Experts of a small language model.
Size: 13 layers, width 512, 127M parameters.
Experts: 128 experts in each of 13 layers, 6 picks a token.
Training: 614M tokens, 4682 steps.
Below are experts of layer 9 (counted from 0) of a mixture-of-experts language model. Rows are named router (the router's row for the expert) and show model dimensions 384-511. Each number is 50 + 12 x the weight over its row's rms, rounded and kept within 0 to 99.
After each expert's rows: a language model's description of what the expert responds to; "gets" lists some tokens that make up at least twice as much of what it gets as of all text. This comes from a sample of Wikipedia text that the model never trained on. Tokens count by the router's weight.

# expert 44
router:52 41 49 46 38 49 61 42 34 44 36 63 44 48 71 49 48 39 25 44 49 53 52 69 49 46 39 29 67 25 38 24 58 49 33 51 53 40 59 52 71 35 58 49 49 47 55 55 41 31 67 34 38 50 51 42 65 49 32 46 55 51 57 57 45 49 48 40 62 41 67 55 57 42 55 50 42 55 62 44 52 57 74 31 78 39 53 49 53 36 76 60 39 59 30 49 45 52 57 39 44 50 48 67 54 48 44 59 53 54 52 38 35 54 73 75 44 18 60 45 31 57 62 58 78 56 61 48
Taxonomy authority words. In after author names in species descriptions, such as described by Pascoe in 1862, plus author-name pieces, et al., &, Binomial.
gets: " in", " In", "In", ",", " al.", " &"

# expert 34
router:62 48 44 44 54 42 39 46 50 81 46 30 38 59 51 67 70 60 64 52 58 68 47 58 45 50 46 61 47 81 56 59 41 38 48 24 47 42 43 50 53 26 32 59 32 38 74 59 61 61 34 59 31 53 32 57 35 51 60 53 54 67 69 48 47 44 56 53 46 64 42 44 48 56 41 46 49 34 50 48 64 54 19 67 34 71 60 33 42 50 45 51 46 31 41 56 40 56 39 48 48 51 57 61 58 63 43 37 42 65 65 40 57 39 55 19 49 69 61 45 62 46 49 52 43 48 46 52
Superlative and group phrases. The after one of or among, before superlatives or group words, e.g. one of the most active, the few large, other, various, main.
gets: " the", " other", "'s", " his", " of", " first"

# expert 49
router:48 38 48 64 52 46 52 68 53 49 50 41 68 55 50 54 47 60 52 34 51 56 59 43 36 47 47 43 52 46 41 64 46 30 56 39 49 63 55 44 41 46 75 39 33 45 49 44 47 52 41 59 43 37 62 50 60 46 47 52 38 36 72 33 51 46 23 36 40 43 33 64 53 44 42 35 36 43 70 56 60 41 25 63 58 64 61 67 66 42 49 63 56 56 68 67 47 54 71 50 59 35 41 45 41 58 55 42 43 58 56 45 74 36 34 43 42 43 39 48 34 43 43 53 77 48 60 49
Titles in filmography tables. Pipes and separators just before a film, album or episode title in filmography tables, plus labels like Genre:, Label:, Episode:.
gets: " |", "|", "-", ":", " -", " –"

# expert 9
router:61 56 32 48 52 20 56 54 57 60 64 38 31 58 68 49 50 50 47 68 46 46 45 39 43 49 66 62 59 51 36 58 46 27 63 50 68 60 47 44 39 50 56 32 32 61 58 40 62 47 51 28 59 68 54 69 48 53 44 83 82 40 58 64 41 53 55 65 44 49 53 57 66 61 55 32 54 66 46 36 75 42 33 51 58 50 54 60 49 52 64 59 41 38 44 39 66 43 39 53 72 46 51 44 55 35 40 50 72 52 36 39 62 73 45 53 42 46 38 64 43 54 48 63 55 50 57 29
Row and list markers. Line-opening pipes and dashes in election tables and infobox-style key–value lists, e.g. | Turnout, - Province:, - Current team:, plus decimal digits.
gets: "-", "|", " •", "/", ".1", ".3"

# expert 23
router:66 42 65 34 72 44 79 64 62 51 52 57 50 49 52 46 69 31 59 46 44 66 44 53 43 66 60 63 65 58 66 51 60 55 47 63 48 81 27 53 64 40 58 56 58 60 34 56 55 45 59 71 42 43 61 54 58 43 58 21 41 68 32 51 46 51 46 28 30 77 52 42 53 57 55 45 50 27 39 52 59 51 19 50 47 67 62 45 46 52 31 61 63 48 66 29 55 37 36 52 41 31 58 49 41 66 55 37 40 35 47 57 45 57 43 42 64 52 68 51 44 39 44 39 35 73 38 40
Possessives and career nouns. Possessive determiners and the words after them in biographies, such as his, their, its, then career, season, first, -year.
gets: " his", " their", " her", "'s", " the", " its"

# expert 43
router:67 50 57 57 75 56 49 42 56 53 66 51 40 57 42 35 51 52 40 44 42 51 42 40 26 55 45 42 61 50 33 68 55 36 50 49 48 48 29 49 72 45 55 51 43 45 38 55 51 47 60 52 59 78 58 56 32 62 34 68 47 34 44 58 59 65 50 53 50 58 72 63 61 44 37 31 48 56 54 29 59 50 62 48 66 54 64 42 51 28 59 53 53 47 53 38 52 41 53 47 49 67 56 48 40 41 40 21 29 51 53 27 45 55 52 61 49 61 67 47 47 57 39 52 55 62 54 48
Table row starts. Pipe opening a new table row after a line break, dashes starting infobox list items, and cells like "1st place,".
gets: "|", "-", " |", ".8", " place,", ".9"

# expert 40
router:51 65 57 44 59 83 32 34 36 49 28 64 34 51 67 54 41 37 37 65 45 27 26 62 45 50 48 47 36 46 35 25 57 46 41 59 42 31 59 52 37 41 28 62 49 68 55 65 57 42 62 41 74 54 33 34 58 52 58 24 42 69 36 58 56 59 55 52 48 63 52 62 16 33 54 61 54 48 62 57 56 49 48 69 50 46 44 32 39 54 48 71 41 47 37 56 50 45 38 44 48 41 47 50 52 25 51 47 52 53 69 32 38 57 52 56 48 42 65 63 43 74 74 42 47 30 61 55
Name-initial capital pieces. Single capital letters or first pieces of surnames and place names after given names or de, Saint, e.g. Jean-Michel, McK, John M.
gets: " H", " R", " K", " P", " M", " S"

# expert 36
router:63 45 29 43 36 55 40 55 72 50 53 64 44 65 41 42 26 51 34 32 53 40 57 72 51 62 40 34 59 60 41 43 50 56 50 51 51 47 51 50 45 37 76 74 73 45 56 34 51 50 48 31 67 37 51 55 60 53 51 54 53 52 51 67 63 48 60 70 77 64 64 49 53 27 56 56 51 46 28 60 31 49 67 29 56 32 63 38 32 46 46 71 33 56 38 44 62 55 63 51 40 45 39 58 71 33 37 55 49 52 61 49 27 46 54 66 48 67 78 55 43 87 75 52 56 59 53 49
Preposition at, nation codes. The word at in place or age phrases ("at the school", "at least"), plus country codes and Arabic name starts in sports rosters.
gets: " at", " At", " G", "At", " C", " Y"

# expert 7
router:68 60 63 47 43 62 47 49 53 50 39 58 49 65 37 52 47 50 51 64 43 44 51 24 48 52 69 35 38 65 53 48 66 47 39 58 58 41 70 37 31 53 53 40 39 72 50 57 57 58 69 45 46 54 26 62 47 65 63 55 43 68 41 68 38 44 51 44 41 62 56 63 48 48 58 41 44 45 57 57 34 58 76 37 77 41 42 47 50 32 22 41 48 49 34 40 67 55 33 25 63 46 58 50 54 24 39 25 55 57 58 45 45 55 50 51 51 42 49 61 39 58 33 61 66 52 47 26
Table cells and codes. Pipes, slashes and line breaks among numbers in stats tables, plus capital-letter codes, coordinates and ISBN; e.g. W3, ENS, °.
gets: "\n", " |", " M", " W", " L", " T"